Weights of a small mixture-of-experts language model, trained from scratch on English Wikipedia: width 224, a softmax router.
Below are experts of layer 3 (counted from 0) of a mixture-of-experts language model. Rows are named up (a neuron's input weights, with its number), down (a neuron's output weights, with its number) and show model dimensions 0-223. Each number is 50 + 10 x the weight over its row's rms, rounded and kept within 0 to 99.
Before each expert's rows: a language model's description of what the expert responds to. This comes from a sample of Wikipedia text that the model never trained on.

# expert 12
Description: Latin-style word endings. Word-final pieces like i, um, us, a, ensis in Latin species names and foreign names, plus was and is after it or there.
up1:35 54 52 48 56 61 63 48 59 42 51 57 39 58 53 58 44 47 46 56 65 30 55 50 49 32 44 62 40 59 48 46 52 59 57 45 61 46 69 42 27 44 43 35 39 59 60 51 48 56 58 53 39 44 58 47 64 52 47 41 58 47 54 55 45 55 52 47 41 39 46 63 48 55 49 73 59 65 42 33 55 36 39 40 52 49 43 51 49 61 45 60 49 54 66 49 46 60 46 58 42 50 60 57 50 49 44 41 62 61 73 30 62 54 39 53 47 51 49 41 48 42 46 66 36 46 43 57 51 67 53 65 60 31 47 46 50 52 38 64 43 42 43 49 38 45 61 45 59 43 43 52 39 56 54 50 37 64 58 57 41 46 37 61 60 66 49 53 32 40 44 39 59 22 29 65 45 45 50 46 52 50 46 45 45 19 58 52 62 26 31 59 62 39 42 35 57 65 41 61 51 57 67 69 62 47 62 58 40 55 37 55 40 55 65 55 59 61 71 57 37 60 34 51
down1:47 69 60 52 49 53 53 49 49 48 41 49 59 44 24 38 63 47 41 56 70 48 50 51 50 46 43 74 54 35 59 42 54 57 47 47 53 56 60 50 36 44 70 40 50 37 40 50 63 69 51 35 45 37 58 41 63 43 54 60 41 39 56 71 43 50 45 43 41 33 49 38 33 63 51 55 45 53 42 49 44 42 44 60 66 45 54 63 50 62 40 47 35 73 64 54 57 57 35 55 47 42 57 48 55 46 34 51 41 53 52 56 43 44 53 72 63 41 65 69 59 49 51 52 40 55 60 34 43 47 48 63 55 55 45 55 48 51 42 55 53 68 31 56 39 58 76 44 50 47 24 48 56 42 71 67 52 54 41 53 42 51 48 60 44 63 54 32 43 61 52 32 55 43 48 45 57 67 47 57 53 45 45 45 37 25 68 64 40 44 43 55 54 40 43 44 51 49 63 52 49 56 53 41 49 41 48 49 75 44 58 56 36 38 39 38 50 67 48 56 45 40 70 49

# expert 3
Description: Ordinals and nationality adjectives. Adjectives right after the or a, chiefly ordinals and nationality or rank words: first, second, American, British, national, former, most.
up1:64 41 50 46 52 58 53 54 60 64 45 45 38 41 75 55 51 46 56 53 55 45 60 59 51 55 55 51 53 41 67 45 49 24 25 43 56 65 38 46 43 48 60 47 58 44 67 49 39 56 37 40 41 51 56 59 53 48 63 33 67 43 45 45 54 39 57 46 69 50 55 59 37 48 48 73 58 52 40 48 42 56 61 41 68 60 63 41 44 42 44 53 41 49 39 59 64 66 60 43 49 66 57 40 51 47 44 48 48 72 61 43 44 37 69 57 29 51 59 45 60 46 48 38 42 44 45 39 52 44 42 45 51 32 60 38 47 55 38 56 46 70 67 60 67 59 55 36 53 57 44 68 53 39 59 45 48 54 54 55 42 53 48 45 27 61 42 48 35 57 28 61 49 40 48 39 52 81 49 48 59 54 53 48 55 65 49 58 70 46 50 42 54 43 50 42 39 60 33 42 63 56 31 57 49 48 57 45 50 49 47 25 47 57 40 52 34 43 46 64 46 54 31 43
down1:30 47 36 42 21 50 41 60 49 65 46 39 39 56 55 57 53 45 50 50 40 57 67 52 69 68 45 37 57 44 51 70 71 63 40 37 56 60 60 42 41 56 61 42 42 35 35 39 42 54 43 61 39 50 45 45 57 54 49 44 47 39 50 71 53 49 49 57 52 48 52 35 73 66 48 64 55 35 37 42 44 70 48 37 51 40 47 41 48 51 57 58 56 54 54 68 54 47 52 48 41 57 63 45 43 66 43 36 54 54 35 57 48 40 47 43 62 61 45 62 56 50 56 24 72 55 47 41 47 66 52 49 49 39 58 71 46 41 41 56 57 63 46 57 47 55 44 59 48 48 46 54 60 66 41 40 54 43 87 63 54 47 39 45 49 42 55 38 40 53 72 63 49 57 40 57 51 54 50 56 44 40 42 53 52 20 43 36 56 50 51 45 41 50 49 57 59 45 56 45 33 41 59 55 47 44 59 31 36 43 56 56 58 55 52 51 42 40 47 60 50 64 38 55

# expert 28
Description: Infobox and table structure. Infobox field labels like Website:, Years:, Language:, Height:, plus table pipes, line breaks and the inside these structures.
up20:45 58 62 55 51 57 46 56 44 51 47 51 64 60 46 49 29 45 34 22 70 67 55 55 41 34 56 49 58 60 34 51 42 42 46 46 67 61 46 54 50 44 56 40 55 42 21 62 41 41 56 34 52 72 42 58 52 45 45 59 47 38 44 30 71 51 53 40 52 46 33 65 33 47 65 45 54 58 43 37 51 51 56 42 49 60 39 63 40 44 51 44 36 58 49 47 50 52 54 62 64 43 57 53 53 56 38 32 39 55 47 59 39 56 74 65 45 56 37 44 48 51 43 63 46 57 52 53 41 27 58 54 48 46 51 50 64 52 45 48 55 42 64 34 48 37 52 38 34 70 68 53 50 35 46 58 49 63 50 66 47 50 62 50 55 37 62 54 50 51 62 66 69 70 47 48 41 62 56 54 36 38 45 50 62 45 63 42 55 35 52 55 43 51 36 63 40 42 61 46 52 67 32 50 46 54 36 34 49 52 52 47 40 55 48 57 39 37 48 60 30 43 53 47
down20:42 61 61 54 43 54 49 39 35 64 26 59 39 54 55 30 46 34 47 35 33 60 48 42 39 48 49 60 71 66 51 56 38 32 49 73 49 43 64 46 49 54 42 48 61 59 32 69 47 56 76 43 58 43 56 48 53 67 42 51 59 46 43 52 44 73 37 56 48 43 43 59 48 63 47 47 47 35 38 49 43 49 43 62 59 51 75 61 61 43 52 48 44 57 62 54 40 51 54 57 65 42 61 64 61 53 51 50 34 49 27 60 52 36 58 40 62 39 51 39 53 53 57 52 53 47 45 47 58 45 54 46 60 45 47 52 63 39 29 42 55 33 62 52 43 56 33 49 49 60 57 57 46 37 61 48 48 58 59 59 57 48 46 49 44 56 63 54 46 35 55 49 45 62 56 55 40 46 57 26 72 54 61 53 62 46 47 23 50 38 47 55 62 62 35 55 67 56 61 49 31 58 41 36 51 50 42 42 47 48 38 45 41 49 64 54 48 62 38 54 43 50 69 51

# expert 29
Description: List-start dashes and modifiers. Line-initial hyphens opening infobox list items such as - Born:, plus and, pipes, and position modifiers like mid, upper, half.
up0:35 49 47 47 34 45 66 50 40 43 42 51 71 42 46 51 46 44 52 64 62 66 39 47 59 58 53 53 46 52 38 77 34 63 42 63 58 37 55 50 41 36 43 57 46 43 63 49 41 46 48 62 71 56 44 44 45 51 65 50 44 55 41 59 49 55 58 60 58 56 48 72 43 48 40 56 49 64 58 38 31 60 50 46 56 61 31 52 51 58 35 47 62 51 66 61 64 65 44 57 65 72 39 69 49 38 58 47 56 59 62 50 59 44 48 48 58 62 48 51 51 54 39 75 64 42 53 46 57 45 56 47 38 40 55 58 52 47 66 46 58 40 45 48 54 52 63 31 40 38 50 45 39 49 49 44 44 46 66 59 49 47 52 42 36 29 44 49 56 50 48 52 59 58 53 47 50 59 36 41 79 57 42 52 36 70 43 50 78 59 54 59 48 53 29 47 48 63 38 39 45 60 67 54 66 57 51 64 62 46 65 34 55 60 52 47 53 42 57 40 53 66 46 66
down0:38 49 49 47 51 49 34 74 50 67 46 59 46 41 53 68 39 59 54 68 40 43 58 40 64 67 47 61 62 52 53 50 53 68 42 53 70 30 51 47 63 44 36 44 42 37 65 58 41 52 55 62 61 65 50 55 37 54 50 41 39 40 46 53 61 54 61 33 44 62 47 35 62 36 30 60 33 44 44 32 44 47 59 39 32 58 34 32 49 43 41 63 53 56 63 69 34 38 56 27 48 40 53 54 30 53 50 47 66 41 66 45 52 41 46 57 41 55 58 44 53 39 49 50 41 40 50 51 55 56 49 63 49 53 47 52 70 59 45 48 54 46 42 52 45 47 53 48 30 19 46 57 37 39 60 44 51 56 59 58 45 43 47 63 55 55 47 37 59 55 51 51 59 35 53 45 53 29 48 65 54 53 54 52 48 62 57 54 55 60 25 57 52 48 67 36 34 60 44 49 44 49 60 42 51 60 39 67 52 43 57 51 56 59 62 43 60 62 54 67 55 60 51 48

# expert 6
Description: Infobox coordinates, dates. Fields in infoboxes and tables, such as coordinate seconds before ″N or ″W, month names, years, and labels like debut, chronology.
up0:58 58 58 41 51 47 60 37 59 39 35 42 54 48 41 46 50 65 47 61 46 46 58 51 31 52 51 41 47 48 43 38 56 49 53 55 28 69 35 49 46 37 62 70 38 38 51 43 54 47 50 46 47 64 33 40 36 47 45 42 34 38 66 40 50 42 56 43 62 54 36 28 55 38 41 50 64 49 65 47 28 44 33 46 39 56 58 55 49 55 32 32 60 47 49 53 42 49 51 56 65 52 39 46 52 50 47 40 56 29 62 70 35 37 45 48 55 58 44 57 47 48 48 48 39 55 65 64 46 50 32 52 61 54 51 49 59 61 65 57 42 42 59 58 45 35 45 43 32 57 43 34 46 46 40 54 49 59 48 45 25 53 56 49 46 53 33 37 69 48 35 61 65 38 39 52 48 59 55 67 39 75 61 68 57 42 44 42 54 52 58 70 69 49 46 52 57 54 54 46 55 40 46 74 62 58 53 47 54 63 55 31 39 49 50 43 54 59 43 45 32 58 53 49
down0:42 38 41 51 63 56 73 50 56 77 36 47 51 52 50 46 53 53 66 53 58 53 50 64 52 68 30 78 48 52 41 51 55 41 45 20 55 49 48 54 41 39 56 52 48 59 48 49 42 51 58 41 39 47 50 57 57 52 39 60 40 32 53 54 73 36 52 46 45 30 47 29 46 54 57 34 53 58 61 43 44 50 49 54 46 58 49 51 55 49 45 51 56 68 34 64 37 47 31 45 42 63 63 45 41 50 58 55 41 52 56 60 57 45 62 67 49 60 44 47 53 49 53 58 43 65 74 71 49 49 52 53 59 40 33 64 56 51 66 66 38 42 48 45 46 31 42 44 35 61 66 48 46 41 38 38 61 34 56 59 34 46 47 42 48 45 58 49 51 66 44 31 60 59 32 54 49 66 50 73 40 41 57 54 52 51 35 38 53 47 49 41 44 50 45 39 53 51 62 40 60 44 43 45 45 52 66 52 57 35 68 54 53 44 48 50 55 56 44 27 47 65 44 37

# expert 17
Description: Table cells and at/to. Table pipe cells and numbers in sports and statistics tables, plus at, to, until after verbs of moving or staying, like remained at.
up0:51 54 44 56 58 55 59 64 56 58 51 31 46 40 53 73 30 50 49 53 49 65 47 78 50 54 55 49 43 57 43 55 49 50 61 37 47 64 37 64 30 51 60 48 60 57 58 50 27 41 57 48 51 52 62 50 44 53 60 62 72 55 41 49 60 60 52 59 54 26 47 55 43 64 39 37 44 60 53 53 51 35 58 58 56 39 37 57 37 50 51 45 52 57 45 51 55 49 55 36 52 58 30 67 61 60 43 49 52 47 54 44 44 39 43 60 54 46 44 40 63 51 47 44 53 54 57 52 34 34 45 51 53 61 76 23 44 49 31 43 49 68 50 37 53 52 56 63 44 53 51 43 61 40 54 29 59 47 63 39 45 28 49 67 53 47 47 35 60 30 54 59 48 41 34 53 55 54 51 63 61 46 35 47 54 64 63 43 61 31 43 51 60 54 43 41 38 36 54 38 45 50 49 47 46 65 37 35 54 31 51 37 51 48 63 42 47 49 55 24 58 41 36 47
down0:42 48 48 46 49 48 69 50 43 50 49 31 61 58 58 42 46 44 48 57 38 72 50 35 49 49 67 48 68 51 33 65 30 28 47 51 61 45 56 51 45 57 56 50 48 61 43 51 32 67 59 70 60 37 33 47 51 49 42 60 54 44 49 46 55 42 35 58 57 34 61 62 51 59 30 41 56 54 43 51 30 49 52 65 42 36 50 59 51 44 38 66 51 51 42 42 47 44 58 27 52 42 42 51 47 41 66 34 48 59 52 41 41 51 61 57 56 40 66 41 51 72 64 46 63 49 61 58 55 48 40 47 42 52 65 56 51 47 59 31 57 50 66 29 39 53 43 47 39 53 67 47 52 53 48 37 48 40 45 48 44 45 44 56 48 41 57 46 46 34 69 62 39 45 64 39 78 47 47 50 59 48 49 46 52 51 43 37 67 55 36 42 51 50 51 37 47 32 38 48 55 39 41 48 31 41 33 38 38 49 41 48 44 64 47 61 32 51 46 67 50 52 27 51

# expert 27
Description: Number digit chunks. Digit groups inside large numbers, percentages and table figures, such as 40 in 11,409, 36 in 1,364, and 300.
up0:49 52 38 48 64 48 56 42 32 45 41 43 55 54 56 48 54 52 62 42 61 56 43 59 44 68 64 44 27 52 47 36 63 46 44 72 64 45 40 48 29 49 45 37 60 54 36 49 54 27 57 30 60 61 41 53 51 33 54 60 38 40 40 34 31 36 57 44 26 54 48 37 48 66 67 35 60 30 44 53 51 45 44 56 52 51 40 31 32 53 44 60 46 52 33 47 46 45 48 55 47 50 42 45 47 40 56 33 52 62 60 57 63 54 52 37 51 50 44 54 40 42 37 64 48 30 37 60 52 60 42 59 65 37 66 45 54 50 38 50 39 68 39 43 47 55 52 36 53 74 48 72 60 59 46 47 42 62 50 39 40 38 48 42 41 50 45 48 59 46 52 54 49 46 34 35 68 53 44 56 43 63 46 45 54 55 46 44 52 71 31 41 57 58 58 62 52 44 55 56 55 44 53 44 62 51 34 56 55 50 58 31 38 62 49 53 50 43 30 48 59 49 38 58
down0:28 26 56 48 45 56 54 75 60 61 60 28 49 37 49 65 58 57 42 55 39 36 59 27 39 40 54 53 74 65 41 46 34 53 51 53 52 60 51 59 59 75 45 40 56 40 57 49 37 43 33 60 43 49 69 62 53 48 31 66 46 39 58 65 62 55 57 26 45 48 51 47 51 43 58 54 55 61 48 50 57 46 55 44 27 36 54 49 74 43 51 67 46 36 46 58 56 49 51 52 40 60 49 53 63 56 50 67 47 47 56 37 50 51 47 29 37 41 62 50 46 56 72 61 63 48 45 41 44 56 65 48 56 36 46 48 36 40 46 33 56 58 63 48 39 63 53 42 51 51 52 47 46 57 39 48 44 41 49 51 41 49 65 47 56 63 49 51 38 55 54 56 52 55 54 43 34 43 43 39 38 51 45 50 54 72 41 40 39 52 58 48 48 59 66 29 35 62 41 44 54 41 62 56 64 49 47 47 48 49 57 73 45 56 48 45 49 62 38 49 60 48 52 64

# expert 16
Description: Location and time prepositions. Prepositions, overwhelmingly in, also on, from, during, within, after verbs like located, born, kept, before the, a, his.
up1:42 40 51 55 49 51 40 75 55 42 63 32 55 66 60 38 70 55 50 63 64 47 48 59 56 56 61 60 40 36 69 50 48 50 50 51 21 79 52 56 50 48 60 51 40 55 32 46 37 43 52 66 49 47 50 25 49 54 45 42 62 37 54 42 30 31 46 64 57 58 50 56 59 64 47 47 69 46 38 36 48 57 41 35 44 56 54 57 65 47 43 49 55 53 56 36 64 67 60 61 47 59 54 48 54 58 37 59 47 35 52 48 45 46 58 55 58 30 39 60 55 59 44 49 48 47 58 43 54 67 69 39 32 38 60 60 56 57 40 44 51 50 69 36 37 46 50 49 56 50 44 36 42 59 45 41 47 42 50 51 49 64 47 25 47 45 43 51 56 55 28 49 57 42 41 53 59 60 36 51 57 56 65 55 47 47 50 39 60 49 61 57 36 49 50 48 43 39 49 31 40 28 49 28 51 58 56 47 51 66 59 41 51 45 47 53 39 40 64 50 47 68 59 44
down1:57 38 58 58 35 40 42 55 56 44 59 30 44 61 56 46 46 43 62 34 40 42 53 60 45 39 37 58 54 57 39 70 59 51 32 48 50 79 42 49 58 56 44 44 57 44 36 58 33 44 50 45 49 61 44 47 51 39 62 34 37 41 47 55 52 45 50 54 48 63 48 46 53 59 42 49 48 39 45 43 72 50 51 57 73 36 45 56 56 40 64 48 45 52 66 48 46 54 64 50 68 58 36 71 66 47 51 73 69 35 49 50 45 41 55 53 58 52 50 47 37 35 72 41 43 59 53 40 55 57 57 44 54 55 66 40 54 52 61 43 60 51 50 67 56 53 27 48 45 49 27 45 47 79 46 46 27 48 56 73 61 37 50 51 59 27 58 53 48 56 49 64 39 48 53 39 50 60 56 62 52 65 45 50 29 56 49 54 35 37 64 52 49 47 46 55 52 48 58 47 51 47 30 36 50 54 50 45 33 47 39 41 55 49 59 59 56 34 41 49 38 59 41 43

# expert 0
Description: Indefinite articles, determiners. Articles and determiners opening a noun phrase, mostly a and an, also this, all, some, both, each, another.
up4:45 55 31 46 69 46 46 58 65 43 52 60 58 44 50 47 51 53 56 52 50 56 41 52 40 45 44 45 29 54 62 31 45 45 43 42 60 55 72 44 49 45 33 57 53 45 54 65 43 47 72 51 64 59 67 49 49 36 65 50 32 60 41 61 57 40 59 45 59 34 55 50 55 53 58 54 53 44 41 56 33 41 52 50 44 46 51 58 59 41 62 59 55 44 56 41 51 60 46 38 19 48 48 68 61 60 77 37 45 51 35 51 46 56 58 57 69 46 65 52 64 58 41 51 47 47 57 49 45 51 60 44 50 47 45 45 44 54 31 38 39 42 50 35 42 51 48 43 47 70 43 43 42 41 67 44 43 54 52 48 50 45 49 74 55 59 49 35 61 63 59 56 64 47 44 54 50 34 59 36 48 57 43 36 51 60 54 68 84 18 54 46 38 66 51 47 48 67 63 49 53 49 68 54 53 63 53 46 61 58 56 49 53 65 38 63 42 44 53 47 43 39 61 39
down4:62 42 70 63 48 53 53 50 56 38 51 32 60 37 42 51 43 45 61 53 59 43 40 28 52 47 45 51 49 75 40 55 45 53 34 45 60 51 58 39 22 56 47 55 54 62 54 46 53 60 51 54 46 45 61 45 50 67 45 62 63 60 47 68 63 43 56 52 55 50 32 74 52 38 46 64 62 45 54 55 40 61 48 36 58 39 52 42 52 45 41 57 56 57 41 52 70 39 46 34 37 50 57 51 37 52 33 47 53 63 57 45 37 60 61 55 60 53 58 46 66 39 62 66 58 48 53 45 55 55 57 55 41 68 51 61 52 60 69 43 34 42 58 60 59 48 19 53 71 59 37 44 64 44 61 32 45 42 46 50 50 47 41 57 46 56 52 51 62 52 52 58 50 41 52 43 55 45 44 56 62 57 62 48 44 56 50 44 51 41 42 67 46 60 75 69 54 27 60 21 53 57 68 48 35 58 51 42 55 53 43 46 50 54 45 46 60 31 47 62 56 42 38 53

# expert 4
Description: Heading and label nouns. Capitalized nouns in section headings, infobox labels and table titles, such as Station layout, Species, Date of birth, List, Year.
up1:49 48 32 51 43 37 51 55 38 49 46 46 47 44 41 58 31 46 69 39 66 51 66 42 44 38 55 56 46 57 71 56 57 65 55 51 33 54 57 61 59 52 30 43 64 40 51 60 40 48 65 56 52 55 57 39 31 48 46 41 52 49 86 69 66 73 38 48 46 50 59 52 70 51 47 54 52 39 52 45 42 57 60 32 48 54 44 41 52 53 52 49 28 47 72 55 59 53 45 53 58 40 53 62 44 34 41 67 50 53 52 50 53 52 62 55 42 35 42 60 28 55 48 55 42 46 41 55 34 47 52 58 48 58 55 62 54 48 43 58 67 30 36 39 57 48 47 46 61 45 55 47 49 45 64 40 38 45 55 38 65 68 59 49 52 39 20 52 48 36 56 29 54 60 57 46 53 52 45 52 54 56 51 44 52 65 42 44 56 63 49 51 76 64 55 44 69 50 48 41 60 43 46 56 64 49 65 67 60 45 45 58 55 55 50 60 46 35 53 55 54 39 45 61
down1:43 42 61 44 56 45 44 67 48 62 64 49 73 57 56 58 49 34 49 33 55 50 50 52 39 50 54 37 36 32 52 51 48 49 51 70 61 47 33 64 67 42 76 52 49 55 44 48 65 41 43 50 57 47 68 49 49 51 46 62 57 45 32 60 43 58 66 27 54 55 50 64 40 48 49 33 61 49 51 54 56 43 52 52 53 51 47 42 51 68 47 63 65 53 39 53 44 33 64 68 57 41 58 57 30 65 52 53 47 42 52 42 50 47 65 42 36 47 46 54 38 49 53 65 56 41 53 56 49 54 70 55 40 44 59 37 22 65 59 58 86 56 62 54 54 68 41 58 58 43 55 56 46 56 45 42 42 61 61 40 34 48 63 49 43 52 42 47 45 30 56 57 60 64 67 43 38 36 55 50 43 46 31 48 42 44 38 49 51 43 33 50 54 47 59 34 31 43 48 46 45 50 66 44 54 50 68 50 34 43 53 57 61 51 45 58 49 49 38 49 42 56 50 38